Weights of a small mixture-of-experts language model, trained from scratch on English Wikipedia.
Size: 10 layers, width 128, vocabulary 10326, 11.2M parameters.
Experts: 32 SwiGLU neurons an expert, a softmax router.
Training: a variant of Adam for the experts, 802M tokens, 6115 steps.
Below are experts of layer 4 (counted from 0) of a mixture-of-experts language model. Rows are named router (the router's row for the expert), down (a neuron's output weights, with its number) and show model dimensions 0-127. Each number is 500 + 40 x the weight over its row's rms, rounded and kept within 0 to 999. Numbers have three digits each.
After each expert's rows: a language model's description of what the expert responds to. This comes from a sample of Wikipedia text that the model never trained on.

# expert 60
router:462469457487545440507467461459518440486619444517448524499466444422568566486604499537500465499500460502488558527467518505497471566477562503465498457492522476492461470513494505464493484461461459506512505557522507463432513538447524451475514417477465547555500558511524539460467541484531470516462497490465479504488448422538574474501549527447570497501482512426488532567522490460593449515545
down1:506475528461464501559462519517444551511631542568542537537482553537513524491562544447565487507527532526432544490512520487522424411487483535494551511418492434495520499490546516517563522505513476484486480467565537459539476526450509453481468436515506523471514559501456499502488512457513469582496506479516478511483479466527444505446525457510526461448582448413409501454508569490469436514493
down2:480537462518509465527549528585514459541476572534516485462510551455437470495531520450524491554488593503493556576465519504475534465507496484450449537508488533446487450547540483470450562551520474522538455482508549487455530421505504431510496527512580491491485480451523560446509530511534444530528557452498508472505572562443370510397515489483517504431496474544483473476481555518522509459477
down3:555527461562506547438546457537542457449506467523523467473472599489574478459549461522497488517563493500478498421544501455490502525476444605532489451594471491481513512535579469497439495504489469514475566518512468472501485562478486532480552456469443435485509503457498449454507535473535503503508546495439432487486511456587500531510538507466485440468576545457501473573471471502462547575473
down4:549537499486521460544455516523467446567474481453513521467544544448446527482544467471431548478474505554435479452601454506507473459476510520540514460546432550501576512503465455540542528499595500438486515519527485574542451506519571571464524521533545455522463485483454535525505488487452534444476481471502489502516494563488513480545456509509485466490470519356507475544479465440529530558440
down5:511529508480492497516470569478525460477418463463514499567457487495498504522485534461546429538538546475531527556490502483513563443512578564572499469443475452458455535400492548470479440523499497453505437549478505502478448443481586531467581494510619504518456459507560505509483493509484449518442532526545505525521507477481460537485414543477479466466535434458513454490440467493502540531567
down6:511501487530508434458485486526485529575578476503487454531511549479406495515519475514498528464475531491492535599572484420381519603566524504559493538464472417470541471506495472540500572512478520522495508514507455512577537479480456471439559514513528462502486430416543526516511502589537504477453536513492479431492552476507447521505491461450545511504541467505463458475489502487527517430523
down7:482422544482541546455520493562469433505473514477470516571469535499465499500490450476458469463439432549535520481535537527466542560577526474571512502522531488466513454498458496478555492488496543464525475544475514470512433465562525410615410483532446580493511507507525483538477516428532520515504485406498527526490469476527574490543505450485490522509421537538490518465538489572485534452446
down8:578539563542554548513553417415448590472574522494521446492502539446468533506483573518526474518527432549549478489505453500508491580460530482515502477492464492492460433481436507561488567550494527532488526485501461519511469472466558441508471519438539505505430548469482516472472476565500515520459518527526465486551511417513375520495430449526443531479549495533506494506449497507492506478516
down9:517547512530494419430530561479467480481563501470525485438498446454506446493499479509547516521549501540468518542538488452510487479448489511554455428468447416540497569458519530552485502491550439503495414521544485461465580552482533520529484479504534585490468436463545499557493501488563527426553505515484442482464565554517450541580470545513499492481516431459519508505454446531414492530520
down10:428468473477478505494533484423496467505564455497490476461520433512580549471431547535475484496539641436477575521528579499523554526482575503568509419521535569565567441535408480437534446501482446503469552514501501537453490484406522536494493486488458488518470408504488498525519479532513512491475516515455508517522506477513535468467487559465494512507525492547502480454507471524515543485507
down11:466498544444554502486501450466513556503523463513468448531431475444499507444481484521506562476468438425500507448511482512519438446447510482548491480512479563516474466488508501509525440561512429472608534511540401514511557472555460483526528491485481546513489507511437486549501558497543501511543444480543512559502513583556469499585431521563581467546507544531455457555535425474503486485478
down12:482410511492559539561459483475530512457424546529511452471597469487518515478497580560557472503584498547502481458566503464515539439433473513524504511482486573551424498505466524498463531466512493506568482542507480443446514529546533515465481511494447520514500470497490545453478480490428495427472477505570534480458509507526499500473474555436547514507453562612511488523502456427507518420535
Year digits. Later digits of four-digit years in dates and lifespans, such as 19-2-5, 190-9–1934, (199-5), plus initial capitals like B, H.

# expert 54
router:487515496500531391489460470456503511452537477437469567492436482466549512422561483573504401484512457538479529503537474479486443537460482506491443518441533503489518511469425509487462496436442536493454548529511461454496468536470434499482513425476512519516535526484513546479446477496501478459469461502460531497550471455478520501461553590504528546500433514449487479569553426426603504467528
down7:505457516501513491565514438526561505574485480555499502477534513579504516516383459494502450423441484463488433503519561460486467488568440459522516514473505492550455478549438453499579504545503490533470498473418504484461586440462483461498523509515482470501544469494400550523427495505515491494514474529508447507521567553523515600489501528487517545500501587481537524469462503499539459477578
down8:474496457458523495504454567494523398489406469457469490544469488451634555545473475515494485443566515499515509502473437474474511412440522558464495502495508528524546460534524519522525491431476531554500508565454569540489524485464464510507428473531526406461511506508444466526493533491464536535475429540469499530449527501474535511518476588525536493523443552524477476525521518596520500474535
down9:524506467373529526549454462534482533440605470527498462465463469567505476498502538494567538509478532503545486510499456518545517426480484523479469476482455474468555499489430471540588473473497518469452415460560478455535474531515414508537534522567543509445504537467516427490467484499547505514468454534570468489424503520478499526549500543488561533498539577515437529548454503531486532488451
down10:489486426482520538478547552457598456453489495525477457542464444431570489500484542527578486507498482562475472508533497492516513530508444518566497509500448519475452551480586561440484501571451463461511497465558472593487558445470523493547432496502484544583542451482448512483511588465545538459489524463452541486467453492514464461488455452462487541509534502560476495493445503526550462506562
down11:467499457517492524489556548506481448503513490522458426488481469480446428538558502444480467514472499452491564550524545527514515543567466439485525548539459499444511423600511466439485582551532424429524487482459479489496538475534494487557530488459540439510464530521494524456425561543508519507492527555503546451587469568534432506541497456485477451510504531560424553481474532538504492463506
down12:427528479486441520479503526470537487578535417466536519487508459437536528535502523609507447491444529513503562497473442505493487468574493542455576490504502487446482465522489540435519487522515477507561415519480497500509474543472497495476462503528470433490481506486549558520575500536547437425512530424565408419530464452534550477515526467579465560493514521523483517477462490529497574523483
down13:498532511514556455531470455483566519478435525489583482473537503484488534538466559499495435494469508510513479500478492493525521509430493452452483583522515506489461643497505558530521456449461542513488569504505465500454564475449488555461495458537458540563495518506398543515523468505475542477524407509470516565471484485473551528452493581533442467554497456503515552546511422484477422465518
down14:541497513507492551495445477449485527463558544503470535502538542524448509546527533533443474509561476545488461474448524418493502504468561442511458530518508447499536569508508492490567443439437467455547541543503473453447594521415576515484484466468488467546486546495513513526521531521498509535511507569477494460556517510461460495435496502485419456530466515406586512455550547507431536470572
down15:565518499515564519424486497455503528464438579432448588468531480514483485546491447548426459562497503523521476479435462477546546530448543542510541518525543404466540583456474522488506496585481443497559600496576536455467511496525470511496505427441497523499530481544521483461531459511501544507532506455483496504515512519485442463555496549508492497496446482440529489502476489593451487462474
down16:558527516461435494508527504490531456562618496499448480513554507471470518517494497481527458589468465558557497450467529510404544539549547534496447479439466530500531474495540536530493528536493437473509488499485586489415522574476499457458510446540515411495460452493480545546547548522543460498471558485473493542535439498436472487497469512525473440560525535468527425491496502524447474469565
down17:485507547534542521552534519489540518511421545596502508515518491539483508546523489499504451524466528514504551512507475492443486494446450493479465447517509449562434372512358486432439461560504509497524443431479566541548554511519480558444555474505487452581530495488426480500545579522464450519513501509480559520464468505487467500518527540506517508495538550479480487491427513456492539490482
down18:560503458511527468467534536542516500498531511499451432553469522472545449561559482458560482539397510427505544512487544522422494433446580549441492495524513505471489487503535575474546555520472559506492507466411521544436561546508487484508540476545532443460480495459473447502545458511488417524447555478497511503422511525536451526536534536483450565470511472535505455515535523420504526525533
Determiners and possessives. Articles and possessive determiners before a noun phrase, such as the, a, his, its, their, this, often after of or as.

# expert 41
router:410509468469572396484446518458497454505607477484488536522506471468580534521526520532530438531504487519512550471467506564565471541496558503420539432486529483485463446494501558461528474499404485568515527536510486540431445503478508465441497458459507477505524533451484602531508483480469470535476459543497500525509480384531513492472497550546522509513491518476470475540555521453527495493563
down6:498521545401501463453449512455488497515473519561477468513574533483557546496474473491485472571430559510455564538537457520450493534470569554495501510499550480493519488519475477489563503461550524496443449514571604497514552516461578498408453491516475559552472499497484450474513485528437470510498523546483473428447468557524552529515481537450518495481513444524484476404497472472477520579557
down7:544534469510545496482489528439491456486399518545460546592539497567539437529469519464469498518466489476462624504534501525512517519440510466440541469445513507519525473528535592533523532551529528486456485525531482463450483494542515448489484560575467493494487542513480556477523490530468531492512408490427500510528517434461473459412509456565504489514417515466512536458557477575458510505463
down8:459422430583449473460518536468536469498669496472498554492475540498569510484447536471548492544523503474473545464476521467490415496481496556489548477502516563540470469557492512503499516508525478480543511523445483505499477556558507553532489369591504421484460492496451477510508548477480474509556489497447511547487461454542488498506542487547476466476467562471515508499551522456509447504485
down9:470499498506530460500550509450495527463540488434442542540448522462544491480502475467572548502490476467542567514565500478493494524506553563468513529488424584441443499454503527554554565458473513507487433460489538428509498443616435467524512514481504519492500445517476505543528544508536473479578531560545547441499504409528466554422481483426506500563456490520510544523509501533536448458480
down10:485441527537575522489565586464422498434478467502441478587542502479505439517491499450440453527521424425534426487533526557541498461505482480463530510505505523542479504548522492484487537494460520485594557426455493519466524479507480497602559503500489413472477527514540492438507501459501547516526481574483434519531517479448494502487568443521518465498555496522453491562536540464550444509499
down11:481506539494520516491567452498500512529626566530487477469542547522491483456417506575487554514476512515474528472536480513469513433515522437490464604531468517507498548486479497493522486466502460510537566510527564458485520462501485464495506536401439503523511537416559469476533423486494406527432495471510463483522528571503507505425457541504492462514490530422519520477557517458484481398537
down12:474497463525468512492425502469461536419502498520469494507462403499513508545546491427544517497385553453535511494544428449501435520504504558505524565487537515572496542567544496478572514476480490567488494432466542546538575450482464511487488488503557478495530488517486566556505519515494480518549523512437605426463513466520461472501534509426541514493514549461512531472541423479517474451467
down13:420470481478457501474510528454488416519504504511478496517454526507551565496531480455457510525539483493556539597533537511509473532508525538489520511416492504481564433493533471531480595445498513610460373526453544437472564445555551546474547483520498500498494490470550535430457457554484509538539514489506517435440523519502475457477461515443446501494447526466510578507485494531519497482461
down14:511445467505476499448471499403475473521446465515513507507492505512516527518491535466545546535521531439515495505599456479529500539467550558470531490437460569495529534465548498544579554454525548527471428549498551443493470482520552556474466489483519490490524424517572483454511554498474487509588531483482519414509438487481529447513531427548486479445517488599514518554426429524495456467465
down15:550483473600478524524495507462480485447508493458509508473515401532507426615455570524437476491597494487455538554434529549455467514494477541480533390512472458526493471520480566493524566436494559495546517517463470474525481506464456506493483557480511461497492469542537495444477477583511448465512477525432534510531499469568509531477485459593501515498484540519526477445484472504474464551454
down16:509514563560488526500409511495459464536606497523503455459453482496580486495477446504556495450531546523456520464481519477549482489520460464534541573511547454570501536528435491552563539463534477531486514476455541552521479400486499454491511450516479523528487504450546522452483508494464394557437487527518501460440546512561510517457514515552485490469540508504543543426494453429432544547516
down17:499516520472534523548538474531408550589482496540484495472598496532598496575465487558424502479523549530443447459471476511491566481550518532534498546476510493523476515462496519469428521530458537511491517428481492459472467501404542570508513480427526480582580536476517522465512502560540450512461520445482487526468522502545488490508534477486523507429489534497417433449488512490482510462428
Foreign name endings. Later syllables of South Asian, Arabic and Greek names and place names, such as Parthas-ar-athy, Hasmone-an, Vasili-ad-is, plus institution words like Assembly.

# expert 20
router:394499471519507434485546552456489524430541474509491538518530436507489442448582601515583444503495428541472517537495494462510459492401549553462539485461483501456508428441487479525452486462461473541549495516540483451456489569505491457480453489560501515503542529413522579472487522477501489529518473559485539528560473464460541493453498575572500489516546519488508527497505466506541483540498
down0:477421448471486495507474494493469527490597465527497514534490586524509470510480591473484552512497501535509634557428484539465484533578472522470464585498476558490505471490528516502477517488495417468492517495489553458529504549537517409444460461555481445472561482546511434521444560492460570551485461472508512493466474499476439477491495491548453494482543476442468476508564493541449555536495
down1:549516503418544523489542494448534492473499571520468508502480518491592472502487591415520517504519532538579526545459489559465462519474521553504474529440554481504513486474461522470577557459556448465406476523462440490460502474540488483485484521457430526496499462448421418492403561444477520481433550483453488501527537471485518469552536520509467535492513461492501563523520564526494538514549
down2:520496458524475532511450538527485486484642490570458476459520522504562483494507430457538422525499558527468611557456565471487537587495577516468486458454476450503479509435471479544543533520555455551419476548520487450490578537504516488468552481507468515495486503480477471453534480530510518486437510489544574456508419522489554432525439511486468532460468483504478548490516498506478497519480
down3:481497412489506522548502541479476480436555535579449434502544479450553483521493468447567445510434556555522556516502500526489436520491602511545507514539467503521445478512526602483599534437463481546486453564524510516472517486437472473478429462560470524571533523461518510537533547520449534480556508515477460493483403515459504469473471533516514529519507461509492485471495472529450482426480
down4:529480558559504532478467526497478532508457460472540439556475546422429501507454530475434553512530538469490480521461514536485546501536462473528445432540474434585467502520549483443494396598451496449473552513503503453511498563486506524444539535505466455453555533529500472536517525448517540506458460526532462554470584460509512492470498523535508475461484486496469507473501563516533573433397
down5:532493466495485530445579569482446514491574511393442490469537490477603512456480502507530488523525521554459479475538392502440556533512473474500511490539503541557449497480494508434514527492494504483503531499520504444449496549473580509501483417545467443521525456510510522494534572514516444481460480501571607495443539559559539452521498466503550458444482493511469525473579471476485477529458
down6:501510463560545485563541534480501559434411509501506514546512498499497456504464384537446486478543549479541476462529481476474522522561463525483496432430560483425449455574524438468495473509494505468434478534515473517541548572479538582538538493515504528490530511463573511436484482454495447552459571514446556523446472518516489482463480527452491506548590441493470536462477506497514553544477
down7:526518463488509564506565443480476528524483490526542459534467550473516491471519491522459517490447499469557471489492488516462509495461559473550420488564470441589495474485538537398470418547495495438566504496551475477520558494438496558576464484438514465579507466523420474592524523564453480572496452464522449501481544479500519520454471538490567427487541516496535509461462525540526461495534
down8:517558520483535423477532557531481551453527514499562479494455487542444502510468543522499484458533508552513489482505533425481509527479522536480480486516499515490508520462474421424467431606533515477587476532549558494476513512440456519538493484575505500439483494493433500501475531468477538472498438518512491581493500527438467492475578480527458544510565432403453528495555481395528547562524
down9:468441410481522542553449450395523518484572512481494561519479527462465459484525524578505490414567431529541533529443519502470500487528498535477554564411447522508523506503528531532524520492509454491531502500483554508568489550451521457523516519564561503436534442426494496508514511507457543432463543506444576507440538467443462560492482534466482435527512483524546526514472499475517483495568
down10:486471490437463478428498462542614484496514500481496444483436492517543505502543505559488527527490500473492433555499479505525458501520474501567463565442583503448541527475492537550508454465492477443492435518482383521498436549520503509507504530543501601463511476499522575481464476468513456492487547535589550481501444494474464575500461578521456561532572470458526507468510521485503512545436
down11:495436500514473460521489546507459586506565515486526540481439503482492481493512475436591488495555472492527515560501518471559473567468533459526511490462517431573423493530451493559499531550558528489491541450553489554529526443475466452449485516465428486550481557438505494435524459455583495488417551566503523510509462466521523409508511521535410516492545512490481487534515466415510489540509
Possessives and determiners. Possessive 's, the, his and its, plus words like album and film, in prose about albums, films, books and games.

# expert 48
router:469519437446485466498577498457500503506591506462486565435507466507528579485558531533507447514515432541486561587499489509586471512504574521409507418497478510455440433468506473477495495479459500551492536558497486463437484537443431494451546498537439558523483517492516563560490522451524438480499480557495532521474477420529527465547524520488528485501516570432454505509463486524487508500553
down5:479533544497551560492486510507414447461441509517542424495446491486525484505524447567530502514466496502522540422544500418447510483462410441524537506431538537506525448542537492510474567546416462508476494575515480493487544545470491524496549562492390489513564543479562515492498468509549538508516413503498527485560534392493493562530464499485508500513452546531475495441535537488476510497527
down6:487488499554517521531535488464438430543523473503519529421519515506582525420491550414457482510474565487507449503496537508558441522482551557478523487472487499496513562539537517500469464446555496537478491484456552492541497473471428454427423450424532509623483523446465484535539500492503431499511519441559510485478506595527511508447557537521448465509478500561547496479490502549469464451527
down7:508501509528508512449466470479501470475728502506482472475490563514571446504492454495574495468519529503475500452495509508474454534437518511449517572480551494495510562494474487555573542461545461484434496494485469500525519445559549464492432481527543515505491540409556529499468487496503465505512513492497487424477506475548462479507473497492537497436463519506571466506575491447528474509472
down8:463509438467458435496572481600523532478459453527527502514449575502539460396476477510532559431453443479424440513492523497577503523455580526547506459468488533493554536480550503465531530506509498534459470522478529499548506451516420520516530532468511471499495583500465518489462536467534415536518549534458450499531496542497535484536485527537512546457604507481436531485457458514505445483478
down9:516517490543574471432518512532470531493451493494526471546428492505498528559415557511467590484508564482540463508535546465522420573513486437480492489509535417470551481488534520472497469516475533498509501467554508492521454577495472462497523629491526444528542476610523502516512475495552508528523435509428492488446477489495435523506565439468518512525541481567481471483476501466511403492468
down10:494530522506475511536473399557568495509639499531510486527505572504534483475495470495483473501496564530501481468535508495476470482448491480523487485474482517522455494448478570455475411487564513503529491468485476528539455495499486537457449510527529454520537566468427430513572543510448402543455431541535500485502422522494589503455525479455498489491548570529511497526507575466485483560423
down11:476566510468511488480451480425497502423371427544468526605557539531515511490506468543547496476485472485479590550553523533518552518517545557503514407502488471560462476479489490450554450551480498518514488572468457535491492455523549527524520500487498502473474492466478503486460531490542501434523446399499526509617470455487516484490543442493519464489572471548472523513451472524491490513470
down12:530484518496491506498513489449545547586581500515492529459580460475456480525508600489561445513515532527532437402432472496479480494495490459487484511521499499492524494457420465515527518579460509481567468486538539486516485495576612556519459536435480463494527568502511388501501472470528498434503498509497514454549517502518447503439500524557450500550459519469544486464481471542491417553503
down13:457610517537511541514488501488510467556585450520513454486500511489522514526507500580489493444459571437483447501449589476422522493484503508476434500549492508503457471574503448452459513561533462489555476537471508425478518589523493487498529421565480473504485496479528470465553458575539481529488428556566443520438530538488543420484448510481524513487496488548522450523492461547493504507448
down14:474531485494514500479470498523516522507362481496496517469567510466493502479445513523508509507434560463540507570477405463517519511508587519468522479496526493544471496449473438502525509553474485521454511467578556476511464570526488549426500456583517443499524562509488453491544456564525487403517445579557545458471457453580513422534540468544503509507513500470487470534515537522533473493443
down15:544511481418508544443394544576503523483481493582465534552501478438467485537527537532552506502485549506537493531503498503513465505570537474532574493434507486494532500496462536518552532552466482424532510482461460520492473505487569504471496468537528384466504466495489537544441506431498517439547441503485477522531478455512411494466502518528493466533480577516474491488658511514492482498475
down16:499522516506463430526526508524509552549523460528525424521513518441509529484590518448456464455557438504450485471508426474557571430518398437498504531514525396441535576496531500507489453531443481475475530457472545503534533505538537530491439514480521525486524543518591557465570498520493455470438513501506481480573493509503513541467530532526466505482512552526448503466557519413470547469531
Acronym capital letters. Capital letters inside acronyms and call signs, such as WNA-O, AR-IA, NA-S-CAR, plus proper-noun heads like Airport, Academy.

# expert 46
router:496551489487528456489480505510520532560560445500518524487487439477516523453513515535509501463444454481486501530458479480511440484465455487498457454508550550503530513536517555484488548461424541473498553515543507441491394573473443517502545405501497507523526491531602524507541527490519493554421454566481509477503514390495536484494508498500601525525498473444467471565509378514555475464553
down1:474519523464482513460480449554523445597468500511567555527496538530481521545529436527510454474428477526549544483434500421462459526506472549521493507597567552580443502503531498490491450485567529454525509525562433419465420489482534476493493462524440521541515438461499495470497424492499551459476511508536516498525494490502435504560582486512527509464438509475578480501525502516539529443445
down2:531473469430485506518478501449465488452513447527525547475521494570550466477517525461539488477551474466484573543467459504503484455589453413486453506497508532577503578497448504535525486454496527441510563532443489465475496497546527461502577446459441453419469511543457529536557530468451491555517461533528511570470570456515534476455527434505542536462512486482589476563512519574464493484535
down3:524531466572505526524506569542460562444458424470530547573480540514465521537485541451451434535493538450543491520404517524499464500533491517504482567458494572525488564500555485476473531527529448500558413493509455504532520566531431518534460528590448486519496472462544502491481553470502473473510451507424490522460562516460481444526422497479490403481451479525490526554467452502509541533474
down4:512453495530483458474501473496556511540473470513485485496472488530554524513503497541518543479504487518530537510510501451518565484397456512444441452501520550537506480506488511433490472608505516545534494531548473511455546463485487489434488489472491447512508550443458546606449460497440476480506487521517595509545433552511456526544553384436461477438468548505477526521531616490567490469484
down5:490485544484499508502544489487509396514580524464421567481506494513522536520489439518554456502414554457526501574501511507481536537477559505445528499438501571518512423527427506535530546452549534486458475543536470493517524474526557440462473545494537448471502448477557556510546446502489462525474524522483563482399476518461549465487530541454490520528491429510570444483511489504513553420442
down6:522490551440560562465489463462517446484613514504539500392439560432522495490520491529519518517442509526545506531523529488489488587477492489469501553433564502524482425514520581499484552474536503391548494493503495498493556466531498480510514445550446536512454459440490486474498479457528516518491530532496468427538492564479508446461554517564509508551497501447531453425461471445497521493572
down7:469488476481475506546493469543542504531456408548508544533551493538446469476461453534485462488487542519532435436510494604520517493526497515501554470510516596425485583436468475488514461513544453567501454508512507613452583415491451523509513445522536464505459508469454483521414582511471529491474544434545481494497437529495504546491540462510533492461503508534551562483483529499486517459516
down8:520490472561554518448455489499486491485487455535501597433474549478523469480464488504542491457521562541449551503539506533431570517416515578529507466556418532547482489449483512498490520530589486524526492467489463517525456524537465515463561522477514479456463452411504566523483469450532545504459522536434491458494432435529539550423491500477525520496525607474460558530500571506506477521500
down9:505544477462499492586498542472494492542519521443445466451497521488460426426537496520408533478489536493558510488558565511512486489486461461559537541534415450529433592488538477474432536471486475510413549423507615506499519501518475533543528470475517523559501510497503471525510495517496436501539495506458457483503495500496494512566510481495435565490554556507553491498515467580425427546516
down10:489456562453446514514550483483566535522605425515531465502561529468477472439455491438525471517550449491527543444497521428515511484516560484529492452477491509497464488423508574477432539469449490559502511536485517523544585459499518489551569524416524527501503473499457558437520424503552526492541464466498503478514525498487576513491459562526544489469424485489496502523549426526585519461478
down11:528519522472510576510506502503522527450444488546530497471526527407493463449507471510441538463506532472513563523497483559506505570476452493452582508537452482479480451482494569499458505579533547451567516551523467512535589543522463435517445477476534569526495496535417554533454456476452436497525535417554530526470427544543519503451557511471440458536488504535419500485507450504455517522492
down12:483552496469491519467491522499507534442553521549433515558526504440547492462501518502575548491509444497494475515555518549495454441571570531526503528456479503537417478471423502533449469493492452455492534521558517393486552526459536491471467519540433506455572511456390433544496540542543409479531495516452480497522521480516480498414536488470540459490488502466540507511532556545451462544537
Census and measure prose. Function words and units in demographic and measurement text, such as had children, at an average density, up to, and % or km.

# expert 7
router:474434455479480477548521559460447436535567439405439541421520480464592493474488504489529514521467466552476495520443457537466460527425529525454463492467541545512503431473509535522470472409490463561453502538522507507468450471529540475452449447515464572510532541436518576508530516513433540532454457533472557464512511444450502464525564499534544496465464545506511538526534458512477488522511
down0:447407448500481465536507529544519428531543533545436511451540509463471554523532429479549591495480454532511517525504493471529596536555511552487464545492527507508475442494436534523545448489532472512471453554555480511467518413518576419527426548509568497544507512481452552434550474545488543504468488493498475451497507484501503514517535500440555478571473479486533500519477434523506461418517
down1:514461563453485484464607520479517556503534415520481536437573480483528446510466532582521433511459517531543486451512398499477484466475491451490525554564452538533517529508556498530511457455561479464556484506494478483482488486472435573529534545489508444515490580571512460512557524442543508527529529521461468517567519463467496458510479427495439519489544449488462517544559457525489514424522
down2:466476451514469468474501499378463470501477495569508567567500460435520486502444452513486488546503506441587503506556495491500481478470547492551507555503564536509467515522508520541468475478521505577537470488574561535436477421490528467583523489544549508412475429471538480460477488536542506518492525473487475458421509446580490425499545524504510538484559507510460553571536431503482491481523
down3:455447584505484527452507505558518524490515520482522474475477536463573534462468557485528485549469536554482471557550513456426460402483548511512547536509510511507563582488607481462524500452437472447446530525489529491486561483565486534505528484552474462547496497460494534548455529483481544440432512483481519526477531432522430395491504487456492547469479559556551529522479522474512453447542
down4:504518455476397538493467418465498497517418519503559406478554480479608443503401543510474560562483537465485492519432437504529501446470534499500487512540432510497547523541446504498486567535475461493564501487537436485509501552462464528556499523471529477540521519496485564495465457469557458550500487448445533470556535464535495492530526524558575500491471528488490529504448509509451505583512
down5:502488540481469520536471471413547485541448429525541504478527448480574527516456429570441501514536477487504534518442455526545460554469548479493478361497472519480480497517452565492494430515515515468482495573526474460489511498455572465432517480455476518492487504502530452536482494514522464520532522521564509504568458558450497467435510470518581496533500512467502532564554552443514538613493
down6:514502417498556510543555539529499511510534488561547507450530435520494501552508504497492572486449520484485517544474512461522502516434524561551490574489504474429506562554487529480477493447522497496490507411466537451476507497422504516557422485521511556471447364514524461428479503506550478517484487429472494478517466476492534511492497508496453480512541574547552506471484582510393485589469
down7:477450527611483543482496461457457522507462492499490453426562522562539474450490430539521502506524559548546527485457491513486554466485427452503476503534522486518480466508473461493540505497468479463458499577483599452497523544547443539463526504586510447541464468460502526483501478526533478407483561552516481464535549470515538470520465505500428481501516574486511499461519500424614416503506
down8:523498447465462519445476462525532503407520494456494481488447536537506491498589526562501356430469485504489439481509528495496508507489510401511511468502510534460434546464553440488535518464524552541471605436550561476518538564480543549552515457454538552524530507487497553518497545476549485544449513487556464473511562475506533530487490555474485545498573518447463520507485473518471437512485
down9:518552457422511503434550522501512477508590531515544530467434507484453483520458462554486500478475487510478503475502468522511567466502495487509469469488527423468521556410577427543485468547459509560543513512418474466431489562431514492520525434592469580519501489585495497501543485514517581542524447587477454545487546439507499471519509489507479524489474526444447464508514507512506446520564
down10:525519515469444489481472488518420488431556486520480558508499429554577501505533500544577487523528491464576482512502497513437495549519473515510538503608529531454513537458513432442539534452539489523545495478500437458453535539476543477511443510448468454498513411470486528554462470447511483492400514516529378455529495535548456491488516468518490577534572454540513493509480502559534464519511
down11:517488492581503499492526488394489487526516565500508469484444556467576544506504495488447429449426510514514483544476503509434492534544511463486563403477454531579520504511571601489472558529490529537495508515483513525508436535466579507484538512545524516575440501471487496499558463487477464544448497511485553503442490500459559401508495552450516479447520536415459505504507535495498481462440
Word-initial consonant clusters. First consonant pieces of a word split into fragments, often after prefixes like re-, dis-, un-, as in dis-cl-ose, rein-st-ated, pl, fl.

# expert 2
router:455554502514526486518460472459499475515682465512440480456480474469548553473508509556531434479430457500452568535473458562589504545498503529475480475475519517491487430526431539472491499491459506480499480529476515515434489509434481519459471468471518459530496514480485572491458533498449473484430436507520542474538495402537554494491544521513592502475450523487471497550558523468529480494551
down1:503469548493549537580449476499484505501427556476478505495478461487483500501530544502509511512464494525519503463435566556425497479424510458493476444529545486427492475543416527502506518489486469478474511464549512532555500511457542468527480474547589500528575478508449510494525475447479504523395624510516572476543533498536482524426534499468492436490500480410501554536439479589513448479530
down2:471551503494512508532522438449528519497516500530476568419544409514445488448462567469478567501458548560529558487486501447584502505478508468564427410525455458534501564502561464519489507473533539544509544580508452507427393519465556490498549475463432486485491542425507536501477490465453537500521437532529511541508492512482542520505555515520469493443465493520548544486551543498501436504497
down3:469533511524499494460477513472464480477375518500447513585531463501502484545491495464498509522485521513454531544501606536525525526538505505469575397480458524507570498471526533542539537516451508455529560540461522559443553476487591518463495501516457453486454453551481490543504502537511529483510400430510526511523540408469462388511483473532499472524453505502511494531547459524458468532561
down4:542481512493496498538554501433410543500482487476481387480573547514478448459535540482445498515487526546508427510467484604461493571522450460566476475588490555519459585505555434430507452569547476468531499474485445539478538504484469494519486521462501510526496554475519508538547514487465517416544475520462489528440507486476514525552507446498439486489489470512463505547603500481493539506548
down5:553504516513531568529505450472519474463525540476506542510471478451452490511532433506500469535530532458478504534473505545452465454504512498450506489525458457440515522505468468527467450446518511499505443512449419489518452512554543483454565507555541490530532490533536485474466492440552411573515683499490510496501535538498505514472543495471489438512541469446518503500424512543542386457442
down6:498485459492490472422511439435572561517539472452509458503470517518495455512510578529502486482487517527487493478579533491477551505471509508434505492499525504515482631470597498523565553518458527495545583494505562538455569480479547576526492478489448528538518459491501472510490426462506513434463413434480431500523505453511538475515496576514484532490517443422547520514473438530446530481513
down7:441541589446554523414450561513524516411516437523459488573500494494363566506430519468477435493559420515498496530460481520559465516520513460504505455473499550485433422497514509535473462532498485485587510472483457512526516519509553482539490508521490581534497509466481578528511497515533564523446502523529472563496489432508489500502530468495487474531466456461481504539581522543492485471530
down8:532547460488489500494480497556512511485412477482496477473537572477482460555562580496463509550536553475500502517518527457435531499473522536504497464529509468480520521517495500509509578520485482454565457504472564567490414532506535580516496474417509509543531468488431535529507508565531604506521442506483478508563519468443458481449512551418480463543503385484494529511444561454504528422462
down9:507436481557551506524520517602505506552517491531508483455524548435482514483545496493490533480479489543464459448484488507459491539523471420525526583600543485475485505512554489487530410499479483493496528433489551520518534534498430497447477568419535482557562527464538425517493486495426448547555467471477465519522530552455507472527511579549467502554547508477503447470418462414481481514463
down10:529502469501420450494475445502437526435579491455458514463481499535548532476474497493554492472499455444504579501518534502530473545442523537465573448562491613467553445545603490450567500426475516497501511528497535496505450482540548540453425491493493528489440436540523529537492492494460512496441434462511506514564524448469551474623486501502473464490508522520514509521516505506533483453464
down11:459507515516536488490543425544443552504454477497550461501491500442575529519532466538580503497422500496558525450516532526467563491568463455521491496555463533541477516540577478498457481517514455513509532438476419417569456503546479490511544573497439504470472564508525552449538490484497450569544519474469467471483476534532513513489503489567515432457490519491502513548477514443583391522456
down12:534469525495500511486497494452458536457349537496469473531519406523489546532438507472497498489462479492538513501436597554537549590510515525487518537522487495485444563467445502561548424530508524517492501475498466549473466514546473528490501458521523444553551500498472468559458517477500418451491558505602484482462496444432448501472462520543510536597500473486539525495509436525502541522490
Table number digits. Digits inside numbers in statistics and census tables, plus capitalized word starts after numbers or in lists, like 17|6|,385, Cas|ino.